{"d_model": 384, "d_expert": 32, "activation": "squared_leaky_relu", "moe_layers": [2, 3, 4, 5, 6, 7, 8], "groups_per_token": 2, "norm": "layernorm", "optimizer": "adamw", "lr": 0.00103}
Below are experts of layer 5 (counted from 0) of a mixture-of-experts language model. Rows are named router (the router's row for the expert), up (a neuron's input weights, with its number), down (a neuron's output weights, with its number) and show model dimensions 144-191. Each number is 500 + 25 x the weight over its row's rms, rounded and kept within 0 to 999. Numbers have three digits each.
Before each expert's rows: a language model's description of what the expert responds to; "mostly gets" lists some tokens that are sent to it at least half of the time. This comes from a sample of Wikipedia text that the model never trained on.

# expert 55
Description: Geography and layout. Table pipes opening rows, the or by in river and place descriptions, coordinates like °W, and infobox fields like Elevation, Height.
mostly gets: "w", "°W", "°E", " Re", " Clay", " Height:"
router:488529469483495436463513483490463538478488461496493545494528499474486509533485539504550491498521495512498483489462510501507495456556485503479465
up0:545471493506519513543462483456516524514506488490509492527478531463492484506521481528505471529516458467472476504502539472464512515465530458508505
down0:474511498524493494514501507479482459513469502520489522530439548531500408560534554519462474498477520579505500510541479508468541489516515537523488
up1:491513512493468511492541466539477559542480483502486514475487505528467482522475481466486476490498545525493519522540454519508528506536525447456495
down1:495527544470516469528527473529499507521522457494479476495500507498500480472502507475557489507527497519541512475503475521497512551474487494474503
up2:497481524487501476504466502553497491500506512515482531489516491505503491433487539496472523533469486522502505481541472528500494478506493510523496
down2:495518480519514528530513514482495528465559530521478557464503490482489473497490501474519501512525497511534505524491505505470483440520511502549440
up3:508489494492499478533516482553503512501470452494461501521483509466535516525526474491516547520479461499488511519525493441527502442531522528502522
down3:516412509476504512487499534476528486554492519502486491482506523474490511498474521517524487487522498525496515493497500491498537500508521512541482
up4:503516523491506505524535533522525501532531516506507503499458517546500527512515507506499498492468516464456505556492501504469512471527475499522487
down4:474549510532489460485523516498481498470499502525495475532522502509491508457499479480542471529508508478461522485535481500467519500488476502479491
up5:541466503496491481505467528495486518528531537498506493502510496484495509482451523520489492518504457484488494455486457548491487527536532529492493
down5:465520515525475453491489503482511515467436520539470460515469516503535484479499502523517536473493553522463484503501467484509500552467511503484520
up6:520521477467499541485488463517488531495516527480489484547499484516518464532488493512544533491500491486505470525502492481520508516536552516493479
down6:500484482459517475481522513500512457474470519487508475534514530509467523497488525496492515542465474512521481502498490502499469493483498538527481
up7:455476503484489499474478481473477511479485443472507503494500469490485485480481489491499498518500481429465463538491502535512452542533512438484513
down7:513501526482513506486496500536489517523536476509509498534475509509505477499449531525544497510487489463511468528515494516526441493534523456430485
up8:505480485511484491509537521482502487526495526443462506474468496474464489469501500520458508491498501493501454532491482519495464469481542505487474
down8:495503537457448521495492461507510497490504494526491495483494481502485515559485474520479507536473490518443525497552457549486491549464496525525480
up9:534470525518485500453441500479517511472472477489478479484507466497470494460534462507482464519471458434491508512554478500507500511484518513498528
down9:528486503496569486551495507511478497484459473524513494495539484491501516537516490511500515557510494489500497522474479474475487539485521475518518
up10:470533498461535488492486477495459454513501524490510501518494491499520510501504495513505499524491496455515506505520483510484449462566511456509476
down10:472485501474519492522510513531479519479474526480546489491474494509458492476493489529497479502515487488482441480476463483486501506512481510484503
up11:512483492494529503491462481490484528523480518565483498519527458482477504487537497483498515526471513506494524510515501516524436532517489507524503
down11:485507519496492518547485494463502507479519497530514485494502499504519499535486541529452467493508506480500492517495509450460516476503510555499495
up12:489469518471552501471513492534486557480495482496428473524507417454488497512474487514507516516499526486517539507534511508498501544471504476527492
down12:492537497470493522466547453498463514469542538505506537466500528498555475513509565477517463483513512509463478541535548482465514480499498547488495
up13:489531503473489531523424494495527477480556549471494467519502451495510515498488486492494469510511477470488524482493470504501540522493485519542469
down13:488583532511509487449489479543482499504524519520503519479499505480510506509479475537470501494482530473474495481478507477501521531491516484496498
up14:457497490456483504493494471536478484463446537478492526499518470467493467478498486517532526494515471526508496516528529496502472512517514509508484
down14:440513522430495510507517493512481487480498535518481508500518480520484510532506485559516463523478515512486497513501508506445473489512510500520475
up15:492504489477529514475467459512520535476517478529549488503531435487470510547491476492494515508477534474504506513533457512495490506504474483439468
down15:529476535517474523550506455522508497500521473514511511497466518498534495515511534551478469511489508478515496496508491535524514516534484502537472
up16:497479484483537481507511501506478482493531513513493521528472438485507487493502470468528507507513487525514444476508482510491453472532484519491445
down16:515500521486440513499474482513489465489476514457489525487484490498512501481485514460561496502513509467520433477456503482468498513480527454508502
up17:439484473499532486506500499502447498485493503434497467504505503526547527548459526558516500514490493511525485514500515491500490469495486467483467
down17:507510498503494496517508519516465439462475463513555505525494468538500463519484482504477486492497501500516519466555526512500524505517526527508527
up18:497444488454487489501501450479443509489484481506455498536494486496504487511492529495495527489474495474491484505522493523513461471525536491494471
down18:536499473514528462495505489449499508465481508538524477524468504504501530476486511501488494542509533491574488465481498466472481484492451539502508
up19:477488521488540512488523530509520477521520499483494506492480503546550517540480513516494504476513500501446527481509459488493486522550544503540494
down19:537515523522481485496437537513497538496481437442544486487514484474467506531504493491508544485497516530465494501483503543493486516501536475449488
up20:498516522452494543525499524495500533520524537527474465518521477529490509430477468522547496524532536483495512514532437499522444502522496486472523
down20:465461511464490492498516539498450443487510497492502485513512507496476538531500499514501527452467513510518519459472514551451496448519521531473505
up21:479501514513471510558517464506499488494481483470467506522503481499507506516523535490504469449525476444493494494515467487529523521540511538528512
down21:516480489505507469492457486544511486449483492526453487500530495506481505490517528474497464454528497503521471461509544545530539511490491512469538
up22:521503485500464494512500520533480510479524502516468520474519469495492545553482522539503561491495476482449538466510497486461492541508519435522513
down22:542463516504506454476524458545439532490523457475504512465502498448480487491471483495512519470496515480507484486452504473464484512495476471515493
up23:522525538538519493506493451507509498458506539498479488505454446476523479487514518464514480481456435507457517491532474498539448498545501513493495
down23:530490534477482464501484509488526497492513541520498483494530501482478523527522451511558531521485486522486499476545495512508502516472529496441514
up24:472503487528497483543509467547538525534486502477517508518525505448502504495496488515531528487443465493496518503513540516484460493541473489522497
down24:491523526494473486500494518501526509493486439503476489489473514517515497510516500516510490429487510524502494473547480530531489486521463471511508
up25:519503484478462491512488479545518473524525498494465489488485462489519479530504479474486455522519462480530535492523476475524482494501541471528503
down25:512483503496463495478496514484532523563489506525491479504501467486427538464462514512484480489504520476517507537493496494492511482508483487477477
up26:499504467474439493503463496512522452447545466486467508527515500463485490494493493528494443503486526503505507529521504515477486534481492538525477
down26:522487507515488513509473481496471521547493512530471481473495488482530489527525493530497504535504511484502460469524502505465545516539527519495470
up27:527503531486509498523476464439452499523554512492485506523483521522506532558481485506489493490505545491518488481522518495538483471461506510500466
down27:533504513488473498540469460492506493549510531459493491486537483501502501531544464554503463508512458525492499520511459505486540498497517489512490
up28:465569486527494501530446514491525516503560481501444530506547520459524508521488469510490452477530537537471514511509461478522477519473517482492508
down28:516494533499518495519517516502458485531480485490498552495471534532539487525453506495492505471486514539478511531534501473487513446501512520522482
up29:483524490507497498462491517485527481480540536510526552498539486494503488502492507497486484493539512535523493503482512483469479534510466477518493
down29:480477509542531536514472471557500529475473511482505488491520503505503507436472452491517470465499506484521491540503493475523557501522519466507498
up30:479513506508458522502436528474510485497506484500488459491458447475540489458492437497476483448500507483483504488499508507532534483511454496507494
down30:510498550458503502522459478499500521475515522508500533553482488457445479474560496466535495547494514525492568524485496518488506520504478511542500
up31:514507505450506508504526505542509543481472485508454534495491477528493518503501481494522524476573487442553509555507457534530456517514485437511490
down31:516576468508525502489452455504504464531493458478532514544459512491519534474490512471493504490514506492487484480510540472508483487489526514493520

# expert 56
Description: Frequency adverbs and was. Adverbs such as often, widely, still, commonly, also after was or is, plus words ending a name, title or date.
mostly gets: " often", " widely", " still", "tt", " frequently", " commonly"
router:524530514509483508493523521499491534500523456500500549489482476486486503537488544469517499494503454499494483489468506493490469432554505564500469
up0:543556483505518519499514514517486503501514514545527490491489490516507538466459486524503472468519533482491474499508490498553538507498462501483500
down0:505482483471506477518492507514508531468502494509539476497506501510494477485508504476476497489523468506497462506463455490516450492530491556490476
up1:559509463511500493484496533517453491456537470493442510524499504479526473487480479498506557449524486493520512448520513491516496515516519523529494
down1:438510483525469486507495521508535531520461480486477497478457470535506445483474513500493475467490507469500442460530543526462525488515478481523522
up2:532500483486507538488498536487507510515492495494508494476512502473500544512540532491506460523498520457498547498514439508480478489526544461545495
down2:483500518501464517480492471456472519508515494542480466484488482457525490502537503468495536512514437509498493491514475526507466508499534484510505
up3:489468537454510479520530538558492492485470487537470506502521487468505534475494504524493506521515488513512524520497495526507505478501537459537525
down3:467524472482473479548485485512532458485495494500510501515552457472502481518521468495521551531549520534505501545482496475467524515514525473507491
up4:512494513476512527478515427475549487514509469521499470472488458525557531509533491515483465517549470478501506467472534516534457471513493537516510
down4:522502489448486472541511564490508514517507497505528519500518538477515543519512513498515491484504507499553483501502487496487512483466516511524480
up5:564480450534546499535513448478489513503500528491475486487533488494494562495470503501481493559515523498484447497544488484500471481499486487516486
down5:499523513483499468457509524506491498478480542469477548531505515512458469503470531507505501545515518510479514465496547527524484567507500482477500
up6:498515474527467515513550495524552534528469508482463488533479493481535503473534493520491454510496509527491517515491495476507510473539523502500492
down6:458488489481498466504544473459449477464514484497491541496510446520485499514532485499488504519486482496469451516520546524521507528509548508522492
up7:502517515511510530514500497466519516501514491533491480461475467514474438468498518446522490505530495457456483556493515500536490520539468537491493
down7:500483484486541532503533486530460511469508486499455506525552495457536516504525531508479519528500486499517544460516489524516547527498528493545528
up8:496529489492485498485527520502539470471503486504513473533510482518511498453517493534469470511459531498501530523508534504540475501526466500537483
down8:504505548480513543487474500477518496511504495469497498524510500518484482467472500526520533486493501495497524505503468447542465479523473505476466
up9:491495493500482544536491489480495463517522530479529462531520515437486543510477489518493499502515499443505527491461475464497516540533493504459509
down9:486456510476519472489543490471484442479492511565474501498563486494497520486519512488541530529467487526523492503491527498480488502477483512525518
up10:491522515504503539515506471529508518459476537530448490524481486519464457532466479513507495493542458500501511501545515507524496452517532492493465
down10:479484484485527491457551533477485515467541487502508520475495492538484569508499499519491468531506529514488469520537486475478464462509525540515508
up11:493467472499560496495524495507504473474487488543496498513531421546511469514508523498507497468497485485485495486514529515514428481482503495509488
down11:539466524511473539538479506514516511505534527462520501429482519518474517488495492538502502499480510499489466544507508463515507502495521475464471
up12:517514511498512489475519490493500540445483450489472466500524480519502506522496500495517505527494486509486525454521495494493526490486457499472455
down12:487523476531506510492538459462484510470508455519477527498525472504476456484536515496523476515527498481508476493488487494514534538493512484528493
up13:521498489468535507502494511507486533491511485514475511484451480510508480506503539540514520572516494510487476480525501482474491503457498467473485
down13:456526499499476528509453501487470490487520535503552521477479449525483490490487530513513523492470522529481480496509515490487438488541489501524472
up14:487464525529552488472478521567461527493503485525524494485501502480485502504485480494515506506501548503497501511491512456525495511502498530491469
down14:443484485483479518501479452498487535477511517502468522468469524465492489512494505522504545481481481474510452539504526497471518492531485493507485
up15:485475561561495505454476502496478533511462516502492488523474510528484497517478519501488477543496535504469508530448493470478476474506508519517487
down15:558510511483469477503506526505496495511444477537536499551449515501507491489511480512532511530493513544474513475511462502479462494508506525495475
up16:478489504497441515528484470512499557504504503478496535503474508543527486452486483508491474522494512517522410497487495439508517514511524522470505
down16:500491523537500505493512478532458514497474520543509513447495451487487457508480504470501487520464540476451477516512505495507458511469483503485474
up17:510512478444480529522520462505527469517516534470488484500500495455506514522475480546491489513508485434509490504477470493494486503488505517539485
down17:497479473479502524458520502459474533489499502500499522542528519439491520476521489490516520557453490471479463461503564432502518474494530515520521
up18:477496521488428474491538507537516500493509514515498541493460463483532491493546491491543451461475539475517500529497482486490487486510481526497494
down18:464497516466510504506529490488463508464515518529535522488490466523499496492506527567483512523477550527476480528510493475514528514465492526472476
up19:532527523496499535511512500540485479545501501475457494482537534508513488456508556492459513452522494501476500488486452529500492505482527490522485
down19:486473506514484458487495487490515488505480482511482480461516487505498510500526512503476520536496522490453467510528482501515517475521504524527517
up20:506515472505501519471538487518481514514457491514520476492489466472492514552470541470539512486527445515460496514500531511499512505496500519488479
down20:500487508501505478489503546489509501503542522530489537473503506513485486474464507479464543543506497469480527539478477516474516544540539480486538
up21:498499487493461476462493520548501450500472497488471520574477483495502494556497483562505509522496471490517490495502489454496510471533522513511507
down21:484478520511481500486489529518520489492525498463525525484538487484504533439466561521513478514482444460482485513502533563492461514504513484528532
up22:446463508543489514535527488482498485482520519554496454477509481487484533547463490494487499470466547504503475516523470490525517488504487514496460
down22:505520518489512457458466437517500511470492506490513490514504514467516495444518516495544468522483560508474463498489525430472521530508486461493522
up23:498508492489524477500492485496531463525523517462471499490529503522480469498451488479491474450515536515476462559494478537453512535508490505535514
down23:509487470483516480508499534494493440472513528498492479508492512503487495505545497485504516508478497493443487524460511508461491486507499505525493
up24:513463520493524576524555500467495501515526486478518505534508480508528510560455532502507509510489500493511448535483503481500477514522511536524447
down24:479512487484528529496522453474514506508486464504492505486494542499494430465516436479535526498481480477482547496506492483529460491450556525473513
up25:511463516475511539492489505475528467498506483479516507517499454501527489493485501476487530470495504462482526469484493539519480517508483546513456
down25:515516526516518541525489496495467525467473488459478498510488493478504498483502510488518522494483502503515546487541499523495519522491448502505491
up26:507487464513558488478552518464501524527490497518515531481507479522503482460494548471501551485491482499506507490492484478501470470492438502500458
down26:517499499521485478537482548496479530498546507455479510551526524484500523544487507517478521500516508512491541509476509435443524521474517471505503
up27:484486510524523509490483474548469451506486492475519510524516470486508495518485487475473542477472471513512525489480517519492542503525520519506533
down27:472511446460476485460506505527480506467521508505495488538505467465534533506513511510468502508464504517468539516522490488473537539478514496539521
up28:533528485446492534464530505495543467515501506481534520470484516499455494510501550488502492496522496473534473518484437519482498459471490500530453
down28:491509498506479474510484510507468468513500502497525526457485493478491547469513483467481532471497488492527481509474483492531482522481517504518480
up29:471479492503507530493539496485498510526522470515453490509465484516454479511477500489467533481490494528494546464546559486465497489523528487549493
down29:531519499472470511470495514467476523516481484527514476495498515524550498502526518522437533516557485476478546511528513506487523466491506541517506
up30:492500513448511516464504497454526502521458514507488493544495517466509496488481554534475471474487455473471464540527503484509512457547501489499432
down30:501436529498457489500502525515506534485511481488492512493494508521488499532489516553502465526543505518438480507491504493440551489499492490485501
up31:522538508505526474554457498499489499470505510516464502467497507499490517481494431517524511472523437500476507473501540535544483487484474511467474
down31:504482462475529479497544526516504543499511515528501470523507542481523490495487545523517508461499551478480489507489521477491526500503506464469492

# expert 53
Description: See also and dates. "See also" headings, field labels like Released:, coordinate pieces such as ″N, and temporal words like now, future, with in biographies.
mostly gets: "==See", " JPL", "″N", " widely", "°W", " See"
router:496530505524477512485522482479520549523523479475484514475519516475504483528497540496517503493502474498536476515459514494497475475498483532479508
up0:496545480524504512490488495471534545509531494506465517468480482453529468532489518497480515488507544496486519491540480481509558513503487469494481
down0:491482471491466501489546470478498521504479534493505515473501509503502474519561516493505559509482485515478476514461504492511498524535462528490546
up1:515489470508509550472518487487487510521512510456461503486495456523469500509479512518490530499512496499513485511510479471524483536470464521493516
down1:458511454491501487470543500499458515506482479466487508532512481476468514485479478485520573492541517493507517485515486501527468497495480534475559
up2:503492498481551530506490494516491500481504489533492473520530458470488528506487510511533528529524537511490494500476546499537520519478497497572512
down2:515541530499492487498508484485489499482515487494476504466499487472491504485476512525525476513524544465498508512475505492484460515481504442495484
up3:447508526439477542530498468461487542499476525559498428485499525476502500503503467507495525536496511499480508525491517486499515544477522524456531
down3:476508487469471538546459486513503514477529503549492501524453517481528510470462455521531560478501554433500524500524473508496512513493504502513503
up4:476482490517478481510523463524523467526538460523494502532519474487455479473508479528509495474503521474492499502475464537484468509492468485543507
down4:459525474499514485504489514467463524504510469467490519555528482495461482491513511453495504488501463505517504497538453552506505495505513511505456
up5:525518530509505529481512489483494474513522475479495496474461504485493527509504472518513505474491540525445508495534525461471493507513500481503486
down5:541495500550522484450533484487486472475494471470491515488520536464528525490497472504479529538497466509517510506509523490507474517553472499533510
up6:497512488498491493490489509545482513506520494492453476473459459471545504503487493483493520487526506491507482479521513466551550492499505485491504
down6:560507502495492488463515477491512513508528508512512505503490493478473506494482517495482527493472517501524534492507551517512457481497497489518509
up7:484484541446486504543481477500481500508492477472513545485520478498509527527527481482493512514525518485494504476516478506535449521503535553478490
down7:469501539489483531549491475493475508482456529517503507516505533508478491519503514523448482489490516559516508466459486506494519489447529521481495
up8:506530522514499518519526481489494495505511455506501507489525479483490448517475476516519466539532498454487507520517544520448506469557530513529462
down8:480486526476521526509477482478525469515505469546474532482541489497542478448447500500512498505466506511501567527486482496448537556512517494561527
up9:507492528510505524487526515490554511490552539472474490519475492509531527492504507495490482484528486467518512507483503502440500549462516516457431
down9:513470479529526515484502539532538492519492520493497536537470493511497500527501508537455500489495564528573527516508478524517483526477498464471525
up10:503479482492542507516522509568497555518497471485484494548532482477486534519529490521454488508523512465523530541469472503480435518477498488448509
down10:501524537476476487476445520517474520481550491470512511479468499501495491489474532449507526487482530473491521519507502501505489505497514478519489
up11:457505497482530508540533479493491559483536502444495531503489500499500517496495484502493465512529536524538502500525491482462523498492446450477494
down11:505513495483495527500471519519493536477495523555472519524467464525484517526539520499495504529478500507503536478458496520485460481536498499475482
up12:477482506526447558440491518550489495543513495476433498511528476497487536460478497541506472453476477473529506505482511511480502504531490552480512
down12:489469527474536497493565488448520496475479488496504464467492504506526493501479476492515534471529479482512529491468490535522534504494462460505530
up13:506482478492464500489502516522541483506472542512483487499477521468498456514510497505516500534515489460501486512495479507544486530514522507524488
down13:452494526469518475471477546518526504522533503486520481506552496494494498500519540498504478473496434499479515505489503550479501501480519477517460
up14:489455505462470533483465495502476497492504527491499505468557482515488542495519469473531479484525508525497503483501477485509520513472559473508511
down14:498531537477483482464444524480518517522545490484503456472501464502532477486487508512493483489518495531506505481523502554539476507496522458483495
up15:499466508516504544515514505521519497501506522493489509474508512518499495517473510521507499485506508457503494493535485480542471527510476475517462
down15:525540485469480506484512486474474525497503483508486562479517523476531547478490504498503530548485532475494462482497493505490518496511489531486518
up16:503520527518540481508477478557488527457539475494526471452486475460535484498485497484472489507487503482503492490514510472466542517458498515489481
down16:511501492507511476492496504461500509491472486510503491487506504473494517461462513516489548512503508532484501461503528507525494485470494477449505
up17:512506471444470503478451512542537504459502468537458504518489484473534467534517498476512498508500488501534480461531462451522518463556529501490489
down17:528467531499546529512502514490510478524548534483486471483491471459502515516435527501507495504521503484487499511492497502506508459483507477472453
up18:508529499480533469493483494497502458503530477509482510532485494513477549506503513529497526501490522476518500479543514508455480470497538550544506
down18:482510503502505488492533477494497516453518506515451513480500469493469522492534510476539475510517491520489488521500558526533497515535486460497510
up19:506488488495529497506485466483434489482525508485519505483502533495511504496446553527511483488498503457514484460530531495493531475510504516465467
down19:497504503517531486511488540528486493508534482486514502457499496490499465495461483544498501492480479470566510463523499532466491499522479481481512
up20:504513478467538464479488512545502572515478468500480523466496493479500541507512525504505531512504512449469492568500505475496470530530546475488503
down20:493551514475500485492471487483468508493491508496466497530518533501519516492524518517506497492495488493447516453480487517473522484511499514459467
up21:438496475463503518480507484492514497527512482492486486473502497498529506511500513510487542456492486511525503510486498469511461510504497480533455
down21:504510459509492472472484497472528491521456505479516501498505540500528451511496499470495481515498466474466466479457500508450518497512511568493560
up22:521511485508502493469540511512558535509497499479474524500532468510488503513516451505490525524505492478484508516482463507525540519575537524492504
down22:538519444475519502468494517537493529512506483518488563512519537539461482513559520468517545497457529531488504511488541500455523495455503495475494
up23:527468482519480509490494509556491511472521529485516513486516490485521483503489524498507525548466479528518493479500465507480527510516522473439508
down23:503504493496502488515515486488514487500520490502475516465483472490505500524444465496519493515547529471461467458477531491479453471534500522507530
up24:478494500500453445494480487482505508427508530491483488486493511492492487551492529509495519498527522479543495513508463483526503485511483497508456
down24:568484488505522479463469496521571467519493512523493514524486544447484469503518438479550497494490500504509548478469495484498501535503483511454503
up25:510478492521516470488524510515480504501480509491450523509487501474495520482455505491487445472494500473511528513551517441523500433471538544515479
down25:478518526477497499494527509512496480520522530541497542496475455499514522500484528494517505505482483529524528489506494514475505466474504529487504
up26:483473483503539503532501490477492490510496497499498520513500525464469514537501530501520526473492529492496464530530534476499510496529504464480461
down26:525479480487474515516495529495509456508493483461459487529506547513479515510482488503524480478429468502467486530509468536479477508498491480546515
up27:517513515508513499478510499498505522534514488517509483515522493482503504482512503554491533509468537491534554492517496494457472502490508490542478
down27:453512505528534550544464478527484485513533514519466483559480471513479488516556491526471493530520535467542519489509486501461507551504537470425506
up28:538508525502515510532497567465513520520494496482522470474496509482530534509529506542543496528500512499519483523507520487491514469461516496486480
down28:513492503446503470475519475489480496540523479506488500497513502499498519469488473519501456464504475461462535517453465546463495465496501464492512
up29:515476477489513472479513472466490538537469532546514473515493492523497516452492559487473518526503502495473477492479468523521527498494508506466481
down29:514515512476482490506464461484541482496488463491518466510499483472481502458483472515537479515515508463521488505524563542529505523551491477499483
up30:467517505474534506499462459507504460506494498523474542458536509511527490513429500513507531521530509505519469531493492517496495520473455468514512
down30:549498499545475495510481492529483482496530487531467464499550504542486533486523485519481456511460529498487517474469493525486479549477477497463496
up31:457514523450495503523582471479534520539515529465472502524484483519495481464522531500501504478480530540470505474504453474525481491510488517458469
down31:477491567484450519507520544523520488500512478467535481509498505500520488524510480530504480497466499469493523455512475517511519523513454510509546